Below are experts of layer 5 (counted from 0) of a mixture-of-experts language model. Rows are named router (the router's row for the expert), gate (a neuron's input weights, with its number), up (a neuron's input weights, with its number), down (a neuron's output weights, with its number) and show model dimensions 96-191. Each number is 128 + 32 x the weight over its row's rms, rounded and kept within 0 to 255.
After each expert's rows: "comes after" lists some tokens at least twice as common just before its tokens as in all text; "comes before" lists some tokens at least twice as common just after its tokens as in all text. This comes from a sample of Wikipedia text that the model never trained on. Tokens count by the router's weight.

# expert 8
router [211 139 111 111  72 154 129 156 142 150  82 164 144 153 153 185 154 101 106 137 141 135  91 161 104 108 144  83 158 167 107  84 195  82 102 104 167 184 158 170 152 105 109 153 118 135 177 181 167 131 121 131 185 115  66 180 150 145 138 156  98 135 101  90 128 159  78 142 143 137 158 132 145  80 109 186  98 127 154 121  94 120 127 106 146 170 118 131 127 157 179 106 140  80  86 103]
gate0 [115  94 109 110 107 126 154 131 138 121 183 159 158 136 154 130 164 179 147 145 135 120 151 116 141 122 115  84 111 164 134 108 141 140 144 143 137 127 135 142 188  84 105 111  79 108 181 114 122 118  60 155 116 122  87 135  91 124 137 139 186  90  95 146  87 167 157 162 144 169 160 197 182 179 143 163 139 134 155 114 115 177  72 145  95 137 155 130 163 143  74 127 123  85  85  78]
up0 [167 135 133 131  84 182 163 114  80  55 152 124 120 128 139 131 112 143 143 173 163  99  94  94 169  47 126 140  82 130  67 112 155 165 154  93 137  82 156 144 180 133  81 106  95  89 121 154 116 139 159 129  58 158 169 179  83 147 113 181 170 104 127 136  78 129 133 120  95 125 130 164 133  85  91 134  95 126  67 118 140 155  75 118  96 146 156 181 109 141 140 126 107  88 150 120]
down0 [180  88 192 116 132 179 121 135 148 137 130 105 151 129 156 140 117 120 145 104 123 198  85 154 161 158  80 160 171 128  97 111 159 127 129  78 159 118 178 157 183 150 174  92 130 132 160 171 145 141  90 101  98 156 102 169 129 122 126 143 103 117 117 136 115 178 109 148  79 113 177 199 213 100 169 123  92 150 141 141  62 105  78 159 153 144 136 118 127 147 101 120 194  88 147 142]
gate1 [157 138 134  92 196 105 134 137 173 103 129 113 123 143 104 118 137 133  93  55  95 198 130 147 102  73 102 109 187 145 174 162 162 127 164 147 146 122  93  90 135 174  99 154 133 140 151 224  93 137 170  93 161 134 112 144 142 124 138 129 100 106 145  96 201 118 103 148 158 154 109  97 124  75 124 139 155 140 151 158 131 146 134 133  79  81 177 146  69 148 114 157  96 163 134 139]
up1 [130  98 147 120 106  91 142 111 163 139 135  90  64 149 149  97 126 101 204 172 146  94  94  79 168 134  79 102  84 117 119  97 105  77 179 105 101 126 100 104 144 139 124 156 167 119  97 123  89 105 116 146 106 134 113 175 147 116  95 123 109 178  90 170  66 124 120  95 111 124 141 137 137 162  85 125 119 118 136 101 149 155  98 111 129  92 114 138 139  85 116 111 141  90 120 156]
down1 [122 160  83 108 115 204 126 110 151 172 104 170 122 191 193 148 105 107 196 181 103 113  91  54  87 122 124 107 139 151  90 130 120 117 173  83 120 150 155 102 177 136 105 117 179 104 137 103  80 137 151 195 127 150  87 146 153 118 217 135 115 208 168 123  94 115 150  81 140 155 111 154 167 150 172 124 126 102 111 139 129  74  78 134 152  91 110 175 100 116 136 117 154 152  96 135]
comes after: "2", "1", " in", " in the", "–", " the"
comes before: " |", ".", "–", ")", ", ", ","

# expert 94
router [172 168  86  75 147 190 110 123 113 142  88 173 163  79 106 154 128  95 134 163 147 141 119 133 131  88 104 156 168 170 143 129 100 103  86 103 106 113  83 141 171 101 105 109 179 142 139 137 152 127 153 173 107 148 137 112 117 150 100 122 107 101  77 175 151 170 116 129 121 122  87 110 198 142 127 106 119 163 173  87  91  77 103 151 133 157 201 174  96 147 130 132 133 133 118  64]
gate0 [240 113 117 122 150  99 135 121  65 106 142 125 126 134 148 201 137 140 130 124 130  83 135 156  95 139 105 102  82 128  68 128  88 128 165  72 162 150 134 145  97 104  37 180 151 157 152 140  75  93 149 210 117 108 141 154 118 146 119 162 103 120  72 141 154 190 117 164 136 105 121 147 150 148  98 165 133  68 155  99 190 169 115 181  84 168 128 133 139 129 142 107 105 120 142 138]
up0 [ 51 140 141 147  89 180 116 135 171 153 135 122 148 137  92  43 137 134 113 118 134 155 112 102 151 147 122 141 157 128 200 114 158 127 102 172 109  97  93  85 134 141 203  66 114 102 103 107 187 172 103  69 133 146 113 125 135 130 143  86 145 164 178 102  93  55 143 112 136 162 107 113 109 102 162  77 135 201  97 144  75  94 122  86 186  96 122 100 121 111 112 141 197 139 120 143]
down0 [178 134 179 111 140 148 115 118  75 113 127 130 156 138 117 120 150 149 109 113 116 121 170  53 123 120 142 100 142  99  97 186 144 130 115 173  98 114 135 113 131 121  45 157  85 108 125  65 112 134  62 143 164  77 125 127 116 129 159 163 176 145 116 121 140 149 166 127 131 138 161 114 125  88 167  86 166 131  88 226 186 157 185 117 104 105 103 108 117 117 135 106  79 108 126 180]
gate1 [152 180 118 176 125 152 160  95  79 143  71 151 123 171  72  66 166 135 140  92 215 153 133  93 141 169 134 129  87 130 146  46 153 116 175 158 107  97 121  97 128  63 112  52 159 127 158 141 118 112  63 131 151 115 116 125 173 125 132 113  95 130  95 115 124 140  83 175 116  96 103 107 150  99  97 124  54  97 143 160 133 118  90 176 182 156 102 147 124 133 141 127 124 105 114  85]
up1 [112  97 115  78 131  93 116 164 206 101 174 105 150  86 195 161  86 125 137 148  27  89 117 140 114  85 125 122 159 111  90 222 126 145  85  90 119 154 112 141 142 212 161 198 112 123 112 122 131 151 213 103 120 149 132 150  72 156 140 153 174  91 158 111 146 135 189  97 133 165 145 164  95 145 169 151 207 146 146 125 111 136 154  99  99 116 171  96 102 119 116 130 115 151  96 152]
down1 [103 146 156 142 134 127 136 113  94  99  97 199  91 152 134 112  84 137 125 115 111 157 134 110 130 100 148 122  59 161 161  31 196 136 122 173 131 169 125 130 137  97 143 101 100  99 124 175  68 159 110 131 169 136 166  88 178  85 144 118  74 122 126  54 207 148  89 107 162  78 113 146 141  84 115  69 149  78 104 105 175 104 139 120 169 102 166  89 198 162  64 109 166 163  67 178]
comes after: "2", "1", "–", ", ", " | ", "| "
comes before: "–", ")", " | ", "2", "1", " |"

# expert 45
router [137 138  45 156 180 136 155 131 113 131 122  99 177 153 124 104  91 139 157  84 108 104 111 152 120 126 113 128 129 178 135 150  72 158 160 177 143 103 116 181  69 127 187 127 141 181 163 170 147 127 129 168 107 152 133 167 166 145 123 168  90  73 158 113 127 131 122  98 151 153  86  99 177 143 143 123 147 113 120 113  95  91 116 101 222 149 136 152 113 154 132 141 178 155 107  77]
gate0 [ 87  96  69 211 117 156 111 114 151 125 155  95 171 131 195 123 179 161 100 165  78 169 142 114  94 195  99 120  74 103 148 135 166 103 161 180  90 117 186 110 140 131 125 153  44  88 182 143 136 137 149 168 115 122 141 118 119 158 122 164 103 139 120 117  89 159  77 147 136 117 133 130 104 147 149 134 104  38 151  96  86 143  94 170 136 104 127  92 116  71  99 100 147 138 157 133]
up0 [196 128 154  60 120 108 131 130 132  82  72  98 145 112  34 128 122 125 111  97 146  95 105  84 122 116 178 133 131 101 128  88 129 100 121  76 115 106 114 167 158 150 177 128 133 150 110 175 149 144 122  89 161 126 119 109 139 120 102 136 169  98 147 143 134 137 191  94 114 117 118  88 179  88 154 131 152 161  90 145 151  78 173 122 108 152 140 185 109  68 115 100 142  88  93 155]
down0 [157  76 123 103 130 132 118 187 133 125  73 160 113 119 190 166 136 117 149  93  63 139 132 120 165 124 125 122 125 161 169  54 153 119 122 185  79 175 137 100 140 164 114 141 154 152 134 133 161  74 194  80  78 142 182 169 166 135 147 131  86 110 183  87 113 107 132 160 110 107  86 132 145 154  78 100  85 110 105  98 153 187  55 116  77 143 152 119 144 100 117 102 167 112 101 163]
gate1 [118  70 119 123 129 107 124 118 109 137 209 104 128  50  48 104 130  63 118  80  64 111 162 146 138 162 128 142 122 130 169 139 116 140 154 153 159 178 122  98 127 109 126 130 183 117 114 142 140 162 171 153 112  89 135 119  89 124 130 139 113  71  89 156 110 126 129 221 161 173 129 114  99 103  81 120 107 150  90 103 195 118  98 136 139 137 141 183 177 100  86 150 153 158 157 101]
up1 [107  74 118 129  92 151 192 121 120 101 145 135 161 112 166 127 161  99  74  85  91 117 136 136 137 193 110 124 119  70 125 131  62 127 104 134  91 119 195 130 117  78 104 169 132 149 106 188 137 194 120 131 139 109 129  95 102  80 135  52  97 110  73 108 128 111  67 188 153 170 147 139 118  67 100 161 110 160 181 104 181 140 128 116 109 156 141 155 137 119 138 126 118 211 104 100]
down1 [108  89 136 141  99 153 146 188 117 153 132 160 159 129 149 159 153  60 102 113 108 105  93  86 157 145 156  65  96 152 113 193 140 163  86 110 116 170 101 162 159 113 137 175 141 153 117 119 148 145 114 152 127 161 160 117 105  85 127 115 185 100 118 118 118 115  88 123 197 126 138 149 114  43 149 145 136 124 137  78  56  70  91 115 132 124 195 121 139 110 114  78 106 139 128 118]
comes after: "2", "1", "8", "88", "87", "86"
comes before: ")", "–", ".", " |", ",", " | "

# expert 119
router [161 116 129  80 129 135 112 104  84 145 106  63  42 127 128 136  86 165 115 131  93  89 154  68 124 160 132 171 106 107 152 122 140  64 115 130 168 171 101 129 147 137 135  98 144 105 143 141 158 130 104 148 129 126  83 135 127  97 132  83 113 132 145 165 105 112 168 112 102 165 137 161 124 121  83  92 145 158 144 121  85 107  98 189 142 149 126 118  99 174 112 212 109 154 203  57]
gate0 [104 136 123 132 136 175  84  82  95  79 124 142 120 134 116  96 153 116 134 116 127 183  94 105 107 116 136  77 149 157 141  92 117 100 158 168 107 171 130  93  88  95 123 126 109  79 162 148 106 192  83  63 135  82 140 112 136 210 166 139 134 138 104  55 127 153  90  50 145 173 131 187 110  93 119  96 100 103  88 124 174 108 173 104 108 139 166 150 114 123 129  87  95 108 133 177]
up0 [136 139 123 144 104 136 102 115 111  99 136  87  66 157 118  53 144  68 138  72 169 162  82  95 106 114  92 112 105 143 200 144 129 114 121 148 145 163 162 113 130  61  88 134 127  89 173 107 116 118  60  60 119  90 123 134 139 147 148 116 115 147 110 122 104 135 125 130 153 183 147 183 114 159 118  94  94 155 134 161 168 170 179  99 132 173 151 133 158 116 157 106 107 140 199 171]
down0 [ 85 140 141 143 126 108  86 188 123 117  78 137 139 135 176 135 107 116 156 114 156 132 125 165  79 123 178  99 122 138 126 135 145 173 116  93  47 165 146 113 132 148  53 154 144 162  83 105 120 116 169  83 135 170 177 134 120 124 115 163 195 112 194 127  59 144 127  63  91 149 132 114 207  91  99 160  78 120 158 189 219  93 136 120 152 135 166 165 123 104 107 110  63  69  97 114]
gate1 [127 137 185  71 116 166 135  69 141 177 136  95 125 136 142 132 132 110 146  82 119 135 187 166 120 124 137 111 109 166 133 105  94 138 126 134  99 104 139  33 155  52 139 114  84 124 104 183 145 118 130 105 157 168 105 119 126 126 171  73  88  75 123 107 119 129 123 151 118 172 143 168 139  74  63 137 142 159 188  83 119 152 131 147 155  86 223  58  91 122 149 108 130 104 111 118]
up1 [ 78 128 105 136 136 163 123 126 123  73 131  82 113 153 115  78  95 213 113 187 185 124 104 104 131  55 135 143 133 121 171 141  99 130 111 110 136 136 168 143 164 116 130 154 171 121 159 122 115 157  52 130 114 108 130 140 116  78 121  84 138 106 139 147 168 176 126 130 182 139 132 133 127 182 115 180 124 152 133 121 174 131  95 113 163  65 167 197  89 142 120  96  93 146 162 113]
down1 [100 131 101 119 129 182 107  81  49 133 203  91 112 199 148  97 127 129  88 108 134 157  93 151  90  97 131 139 131 108 130 112 104 132  74 184 137 179  80 143 177 112 146 141 111 133 159 112 147  92 148  89 138 155 139 143 141  81 133 103  94 131 176 120 124 187 139 151 103 143 154 161 151 164  96 136  89  97 178 141  97 105 178 117 125  70  92 154 161 128  99 160 138 130  58 141]
comes after: "\n", " | ", "| ", "0", " |", ") | "
comes before: "2", "1", "0", "| ", " | ", "3"

# expert 48
router [134 111 135 176  56 128 148 192 151  79 136 158 163 127 129 152 116 153 131 152 145 130 121 140 158 111 128 133 129 203 117 152 108 185  84  94 114 106  61 170 129  85 139 129 155 117 142 153 129 113 149 154 157 189 137 138 126 183 155 135 151 114 126 149  91 105 105 110 118 146 148  92 154 104 138 168 132 118 146 107 104  81 160  84  98 134 154  94  70 138  71 145 141 130  77 113]
gate0 [117 112 158  64 130 144 107 134 168 133 125 174 148  60 148  82 181 171 138  99 152 126  63 123 113 106  70  90  88 117 107 100 160 140 165 142 118 139  81 139 187  75  71 131 199 142 183  84 116 168  89 102 117 122  76 129  86 201 173 144 154 151 139 116 112 101 153 163 143 127 137 123 149 139 114 162 148  72 149 159 107 111 118 113 108 157 160 200  93  98 160 164 135 181 122 143]
up0 [105 166 117 130  83 167 205 102 134  95  79  95 118 114 119 156 109 209  82 117 136 127 151 181 120 137 100 145 202 168 168 138 116 121  91 135 135 106 161 170 177 114 152 154 137 153 152 106 145 163 108 158 127 130 210 104 169 150 147  87 137  89 177 110 156 143 147 140 152 134 159 120  96 167 128 119 153  50 146 104 182  87 119 108 104 116 147  34 135 121  72 107 152 100 142 157]
down0 [138 154  99 136 137 171 143 123 150 159  38  91 141 201 144 120 122 144 146 129 150  91 143 107  92 141 162 174 142 140 118 203 126  88 122 143  68 137 164  61 137 165 120 112 147 131 164 129 111 124 117  85 136 173 147 127 134 142 107 131 118 113  99  71 142 117  84 143 133 122 154 113 131 106  93  77 131 133 142  90 187 108 175 153 153 103 129 124 116 150 175 143 113  87 130  76]
gate1 [121 148 148 137 150 101 155  89 120 100 151 119 172  70 141 119 159 176  90 108  70 148 181 159 175 105 103  84  86 121 102 127 169 134  83 104 131 113 118 174 171 118 113 186 149 137 110 140 134 149  97 172 165 146 120 118 116 134 120 122 121 126 142 193 125 116 135 202  86 119 137 191 128 204 152 105 146 165 152 158 138  63 140  91 179 112 135 156 111  99  39 110 136 132 102 146]
up1 [166 114 131 155 119 173 121  85 131 165 143 142 109 191 130 123  91 130 132 130 173  85  71  87 127 108 131 183 134  93 158 158 133  94 140 117 154 124 168  81 100  99 158  80 137 104 208 142  49 114  82 144 107 130 116 134 161 153 182 141 163 110 112  70 163 127 125  97  85 121 122 103  84  73 137 137 100  98  70 118  99 173 129 135 116 123  94  71 152 144 156 139 140 133 144 142]
down1 [ 79 142  78 170  97 142 122 189 139 134 149  76  76  71  99  61 121 110 146  58 102 129 125 152 153  78 117 138 162 146 110 118 106 149 168 110 138 152 125 118 153 177 150 105 176  83 168 149  67 107 118 145 111 179 128 150 119  92 142 148 113 139 129  83 139 129 109  90  82 137 135 172 197 139 134 119 119 180 145 142 116  67 108 110 168  81 118 124  99 106 155 131  93 111 100  90]
comes after: "1", "2", "8", " and", " of the", " of"
comes before: ")", "–", "\n", ".", ",", " and"

# expert 18
router [153  74  72 179  83  99 104 140 104 141 135 130 147  82 111 146 139 109 145 128 111  93 179 105 127 122 173 143  86 109 145 117 198  65 109 119 116 109 100 161  94 142 102 101 147 121 136  93  87 133 105 164 188 172 137 155 126 117 147 125  89 126 153 152 102 112 121  97  99 146  94 118 156  48 122 133  80 127 164 108 170  99 145 111 155 112 125 142 109  48  81 140 165 141 108  87]
gate0 [146 118 144 148 152 182 123 115 156 139  63 117  78  63 125 139 156 141 156 100 157  96 108 136  92 159 118 104 135 143 100 131 122 132 181 206 140 141 133 172 146 128 135 173 182 107 106 151 115 130 135 122 114 121 195 118 111 131 150 111 166 143 165 154  85 156 171 169 118 104 126  95 169 104  79 167 136 102  95 160 110 107 132 156 128 169  99 138 162  96  90 163 172 140 102 122]
up0 [118 136 130  92 112  83 133 142 107 118 174 133 149 208 169 114 100  84  99 149  72 163 140 114 154  64 169 175  95  93 141 154 137 117  48 110 115 164 157  59 107 128 123  81  86 185 141  97 152 125 132 125 160 119  90 149 178 115 140 159 114 116  65  94 149 106  83 131 129 168 147 143  84 138 170 107 151 150 154 103 136 120 159 102  95 115 126 135 111 221 125  90  85 134 108 132]
down0 [161 194 171 118 130 144 135 109 113  95 202  96 141 145 104 137 159 172 139 221 152 125  99 167 123 168 120 144  81 156 169 100 143 168 141 176 150 102 120 116  50  88 163  70 135 117  97 117  99 178 143 103 183 123 106 140 117 109 108 154 168 158 129 118  77 184  92  95 125 113 124 109 121 162 127 131 144 135  95 104 137 132  89 166 133 114 132  76 138 188 156 108 156 220 111 146]
gate1 [135 116  83 170 137 110 115 215 145 105 127 131 135 137  86  95  60  94 124  97 194 137  33 127  93 182 180  78 139  87 138 119 171 144 156  99 135 164 134 139  94 139 133 107 127 173 135 117 119 123 151 144 134 143 137 184 142  92  89 142 165 142 135 126 125 156  70  73 127 166 119 166 151 116  83 116 181 148 112  85 121 111 130 108 110 146 117 164 132  90  94 112 127 107 161 136]
up1 [149 100  74 180 132 108 142 224 142 116 132 124 146 132 125  97  89 100 100 109 186 162  47 130 119 176 191  88 131  89 154 128 194 151 167 112 115 169 136 141  79 110 119 128 142 149 137  90 129 144 150 143 119 154 136 188 131  72 109 127 143 129 119 134 125 134  84  73 121 167 128 156 142 116  95 101 176 166 110  81 111  90 122 102 115 168 139 165 159  95  80 104 126 113 147 135]
down1 [145 109 137  90 127  82 109 122 191  87 160  89 146 173 129 158 124 181 149 121  92  83 133  87 119 168  49 170  76 115 131  76 121 139 161  74  88 147 124  86 124 108 119 112 140 102 118 129 128 220 127 102  87 146  51 150 130 126 134 112  89 138 119 154 153 119 117  99 113 148 142 171 101 154 106  94 138 143  95  75 199  64 101 139 148  97 159 140 110 121 136 106 131 135 101 109]
comes after: "\n", " |", ")", " |  |", ".", "=="
comes before: "| ", "-", "|", "- ", "|  |", "The"

# expert 24
router [125 105 114  82 125 129 168 140 122 115 102 105 116 170 117 176 115 105 122 197  97 101 152 156 108  92 159 158 135 125 113  74 146 124 106 107 137 127 139  94 147 125 129 135 142 152 153 153 100  98 159 197 159 152 111 174 147 123 161  98  65 159  86 154 110 127  88 156 171 202 188  83 171 128 156 183 112 165 131 119  87 109  77 124  76 108 117 184 142  65 171 130  90  72 129 103]
gate0 [142 181 100 105 167  78 122 115 167 135 123 158  95 150 148  93 108 163 129 127 106 176  52 119 107 144 148  69  86 119  86 104 138 139 165  84 151  93  76 131  84 125  99 134 102 137 169 130 130 177 118 135 171 166  70 114 134 169 139 123  98  75 154  87 143 147  72  99 123  86 174 133 171 164 113 128  53 147  54 147  79 110  82 181 128 165 145 179 172 186 128  90 140  78 137 136]
up0 [134  56 181 169  90 185 100 130  85 111 120 112 137  74  96 181 129 104 143 159 125  94 190 121 151 129 104 181 155 145 148 141 159 109 106 151 125 117 133 131 190  98 140 111 137 110  95 159 128  70 157 146  85 114 184 127 164 130 103 109 150 198 115 175 137 138 154 120 102 145  80 108 123 113 145 118 188 132 186 137 183 131 126  97 105 142 109 109  84 102 137 172 138 157  95  99]
down0 [105 116  82 184 163 131 161 120 144 126 168 147 100 168 106 162  98 120 152  87 196 111 140 127  96 129  83  91 196 133 131 161 124  93  94 134  87 112 151 141  39 161 117 106 157 107 136  99 138 150  94 136 155 127 135 122  86 132  67  85 159 140 192 120  74 132 113 134 104  57 115 109 120 132 129 115 140 147 192  97 177 141 197 115 114 109 111 123 127 126 148  91 134 137 129  80]
gate1 [142 127 151  79 160  95  91 154 104 102 117 168 150 174 129 157  67 105  94 129 141 111 157  77  90 131  99 104 128 140 131 135 165 101 170 102  58 125 122  91  75 113 159 180  80 117  96  92  93  80 148 117 141  81 135 167 128  74 111 136 155  93 129 155 155 164 101 165 154 106 125 123 133 140  89 163 120 114 166 146  80 134 118 195 156 112  84 174 115 171 125 132  80 139 114 104]
up1 [122  95 135 119 121 170 120 129 168 150  96 109 175 104 156 121 126 116  67 160 132 163 146 119 169  98 153 101  88 123 103 200 141 117  60 127 102 178  96 141 177 171 125 133 148 166 193 178 124 103  99 117 161 137 140  68 102  88 144 157 113 149 143  80  89 127 145 113 154 122 137 162 113 150 116  67  94 157 113 111 153 153 190 115 154 165 134 141 140  56 129  99 189  85 130 108]
down1 [ 71 116 135 155  86 145 118 154 115  89  75 160 197  71 148 115 139 108 118  57 106 134  80 121 124 141  92 109 102 111 182 170  92 126 115 121 117  46  35 157 199 107  95 117 129 111  88 130 128 147 153 154 118 107  69 139 147 145 141 104  87  85  83 144 174 109 185 158  53  96  99 146 168 117 106  95 157 111 159 157 115 145  95 128 121 124 167 121  74 138  82  76 134 142 161 160]
comes after: "2", " |", "–", " | ", "|", " of the"
comes before: " | ", " |", "\n", " of", "; ", " "

# expert 21
router [103  89  95  84 112 125 140 162 119 151 112 159 156 175 141 173 190  90 150 186 141 102  93 162 129 150  70 163  86  94 125 118 102  71 143 155 133 110 198  76 147 144  88 138 155  95 164 143 170 109 141 105 141 153 150 128 150 112 111 103 151 164  94  96 117 145 179 105 155 138 203 124 110 174 150 139 179 103 174 151 141 112 141 169 141 189 103 128 104  95 105 133 146 140 164 188]
gate0 [ 57 117 118 194 118 107 150  97 140  77 121 170  99 147  70 114 154 137  79 144 123 141 112  59 161 127 108 126 161 119 102 152 118 128  91 110 144 137 135 171 129 128 123 145 239 137 139 172 126 146 160 144 125  83 123  56  84 206  66  95  84 103 116  75 119 156 134  96 168  90 144 130 149 135 101 103 107 148 109 198 131 127 137 151 103  55 139 172 125 117 139 114 153 127 133 132]
up0 [101  64  95 113 113  88 145 129 136 133 133 127 142 179  76 141 172 157 152 126 127 134 191  85 158  65 120 137 187 148  84 122  93 145  89 130 154  98 140 128 151 131 109 177 194 122 117 162 163 101 136 136 144 147 147  89 100 152  80 129  80 146 149  63 129 167 136 111 184  85 145 100  87 133 112 142  85 130 137 111 123  85 116 125 144 108 171 120  89 130 132 125 170 112 127 126]
down0 [125 124 150 172 109  83 103 145 121 135 132 148 143 104 178 178 120 141 109 157 116 104 145 100  88  84 124 164 142 112 125 134 130 126 125 144 110 159 124 118 147 155 124 113 129 125  65 105 161 161 101 111 106 149 146 165 162 122 111 144 119  81 131 142  61 131 118 154 173 104 195 122 121 110 123 109  43  22 148  99 131 122 111 140 122 153 135 114 130  80 114 126 125 136  94 151]
gate1 [130 168  94 110  97 143  79 135 180 104 191 156 138 116 106 155 107 213 108 108  78 146 176 130  85 148  85  73 188 144  96 129 145 146 108  99 128 138 120 104 133 137 128 148 110 147 169 144  84 147 164 156 166 128  73  74 118 143 131 108 135  93 147 134 115 121 110 129  74 122 167 171 131 109 107 136 107 171  91 171  95  94 131 151 142 157 198  83 168 126 152 161 127  97 147 137]
up1 [163  79  92 129 158 152 164 176 106 131  81 140 133 135 169  81 175  78 128 179 185 154 103 138 135  91 198 165 127 122 116 101 142 100 129 135 143 113 129 103 103 159  76 133 152 107 103 122 158 142  67 105  90 115 163 149 101 131  88 128  71 142 144 119 130 100 163  97 172 115  76 102  96 121 159 116 109 137 149 149 150 139 137 123  82  79 116 178 138 114 108 120  77 123 137 171]
down1 [199 122 146  98 164 136 100 163 175 138 108 143 112 152 125 129 128 122 136  76  67 123 112 123 163 161 166 125 118 105 178 161 104 160 148 152 151 119 127 124 184 122 170 142 139 108 157 120 192 106 172 124  86 135 128 142 144 114 116 145 141  85 122 148 151 127 179 110 113 179 117 132 166  82 147 134  94 134 132 120 122 165 118 134 130 154 220  81  87 101 106 120 121  86 110 118]
comes after: ".", "0", "3", "4", "5", "7"
comes before: "\n\n", " The", " He", "\n", " In", " In "

# expert 73
router [124 113 146  78 117 174 136 126 131 134 163 106  59  78 131 157 109 134  50 115 138 125  94  44 118 128  90 153 163 123 129 162 138  93  70  89 118 165  74 142 188 121 133  91 124 171 102 173 139 115 101 162 109  78 121 143 141 117  94  67 161 138 147 169 114  87 140 111 118 142  98 153 166  98 135 153 151 168 173 107 152 132 154 210 133 178 127 118  72 128 126 147 214 133 124 111]
gate0 [120 143 112 112 155 106 102 117 152 137 139 152 129 116  86 135 138 188 107 140 118 124 169 103 150  90 216 123 145 116  99 171 149  91 177 138 151 130 159  85 130  85 102  86 101 101 127 114 124 132 107  65 113 110 179 128 144 115 168  76 156 137 157 117 102  77 148 157 126 120 106 174 119 144  97 209 150 186 150 139 169 183 170 184  94 133 119 120 112 104 102 157 160 173 114 139]
up0 [152 124 140 136  87 143 145 144 123 118 151 105 135 136 154 114 129  96 155 123 168 104 108 175 102 156  50 126 141 132 161  99  69 166 116 120 101 125 104 157 114 171 152 170 139 162 111 137 144 127 144 204 119 159  79 109 112 132 116 171 122 150  95 141 146 164 109  94 152 137 172 112 122 107 131  51  94  63 106  82  87  81 102  88 172 133 131 143 116 142 139 113 117  87 164 128]
down0 [122  71 109 106 205 121 121 190 188 113 135 150 102 141  88 140 198 165 119  73 146 118 155  78 136 134 118 102 134 162 137 113 117 173 103 129 157 150 184 109 162 146 112 174 121 140 153 158 147 139 101 141  79  80  63 119  94 132  73 136 159 179 123 137 160 126 140 159 153 178 105 126 107  72  99 101 128 175  76 135 108 121 125 105 138  90 152 140  95 128  74 157 152 127 159 125]
gate1 [152 121  93 132 143 182 157 144 150 124  89 139 210 127 155 101 144 150 142 113 151 158  98 109  77 114 124 156 152 175 112 175 151 113 121  89 103  62 148  85  82 137 160 119 103 109 105 158 169 106 151 125 107 171 103 184  54 134 151  57 132 135 189  54 176 129 156 152 105  95 104 163 122 115 172 142 149  82 120 167 156 144 130 111 157 103 104 132  97 176 114 133 157 132  52 119]
up1 [142 131  96 135 118 204 165 151 134 107  82 145 203 134 172 101 134 149 140 104 139 147  97 117  80 134 122 159 142 144 106 195 169 100 111 114 126  66 139  84 112 116 166 105  86 113  95 171 173 114 146 121 121 153  91 162  46 134 133  70 145 147 171  27 164 129 155 133  97  90  83 155 143 123 169 162 154  80 118 160 146 145 144  94 147  90  96 140  84 156 113 130 164 127  48 109]
down1 [108  70 139  98 154 217 103 118  98  99 176 126 116 128 186 158 155 160 123 115  99  77  67 111 132 136 120 134 195 185 140 112 115 140 107 151  77 153 107  86 170  92 115 160 163 154 139 115 134  97  85 123 105 132 129  97 149  88  49 118 101 154 168 104 134 130 173 145 109 147  54 126 123 155 157 107 160 184 153 118 107 111 117 168  86 117 103 161 140 199 171 109 139 180 128  89]
comes after: " | ", "0", "; ", ") | ", " (", "| "
comes before: " | ", "0", "1", "2", "–", "3"

# expert 72
router [193 110 106 162 123 107 149 106 147 136 153 126 184  75 156 155 119  85 133 142 114 108 199 137 152 115 156 129  75 126 155 112 208 124 115 134 110  76 108 182 104 169 157  96  92 152 162 105 145 124 102 175 160 183 144  71 137  95 185 129 104 159 146 172 188 131 146 103  96 178 129  98 123  98 121 109 122 101 162 148 171 123 164  96 128  94  98 130 109 106 128  85 166 138 103  52]
gate0 [154 143 121 142 114 132 117 136 158 163 131 171 113 120 162 146  70 203 106 180 102 167 184 102 151 123 177  77  85 102 162 149 193 167 126 132 166 149 195 122 113 105 143 217 103 117 116 142 134 150 155 148 139 157 195 148  82 147 159 166 102 136 115 144 150 173 103 119 134 171  76  77 165 136 138 111 150 117 149 134 126 133 144  77 134 149 105 191 136 137 179  92 100  77 114 139]
up0 [153 111 132  84 145 142  92  82 183 137 148 120 216 132  24 131  62 190 110 195 154  94 133 145 140 124 131 119  94 179 117 150 186 156 124 168 127 154 132 119  75 144 128  75 128 107 143 133 180 119 116 124  84 153 142 189  73 163 120 163  99 112 131 150 171 178 148 123 135 116  98 122 204 114 155 170 111  26  71  67 172 113  64 156  77 150  89 146 138 122 130 106 100 133 123  89]
down0 [107 111  63 148 141 117 128 124 115 137 180 149  80 131 229 138 119 152 103 134 170 142 161 104 124 141 132  72 139 128 169  96 122 111 126 158 117 109 145 147 117 141  97 176 130 140  85 170  84 133 144 175 111 100 168  74 112 124 139 123 111 154 112 173 133 134 144 111 133 122 108  98  96 129 123 126  58 175 150 176  55 101  75 110  95 132 114 166 109 186 109 136  88 112 108 116]
gate1 [140  81 160 163 126 130 128  92 164 104 164 169 139 189 158 156 127 101  72 131 109  46 110  56 100  93 151  94 103 122 152 149 135 118 124 144 158 124 175 107 173  66 100 114 153 159 145 138 126 206 129 164  65 119 166  62 108 117 121 159 120 139 153 169 138 142  98 150 171 128 110  62 177 148 126  82 120 101 124 170 145 169 134 147 125 120 114 168 134  84 153 125 115 156 142 111]
up1 [156 197  86 139 132 148  80 150  89 135 110  95  80 123  83 121 118 151 168 170 200 175 146 154 150 130 144 124 183 145 125 130 126 147 160 144 109 139 116 172 109 173 138 167 117 102 134 158 111  39 112 193 162 119 154 184 125 156 125 141 121 130  75 132 110 100  98 123  97 107 183 159 101 108 125 161  95 135 104  60 140  72  89 123  78 103 112 108 180 148 100 116 134 119 135 113]
down1 [119 106 116 187 192 102 191 157 133 160 198 106 173  63 135 110  84 150 111 153 169 178 169 144 149 171 152 147 179 177 120 107 131 190  70 139 124 122 103 102 137 109 112 119  65 121 119  82 116 132 129 142 147 117  98 128 130 156 187 133 114  95  78 141  43  90 113 128 145  93 114 182 131 132 106 137  98  52  70 203  55 144 101 116  99 149 109 118 123 186  63 127 109 109 102 133]
comes after: " |", "\n", ")", " |  |", ".", "=="
comes before: "| ", "-", "|", "- ", "\n", "|  |"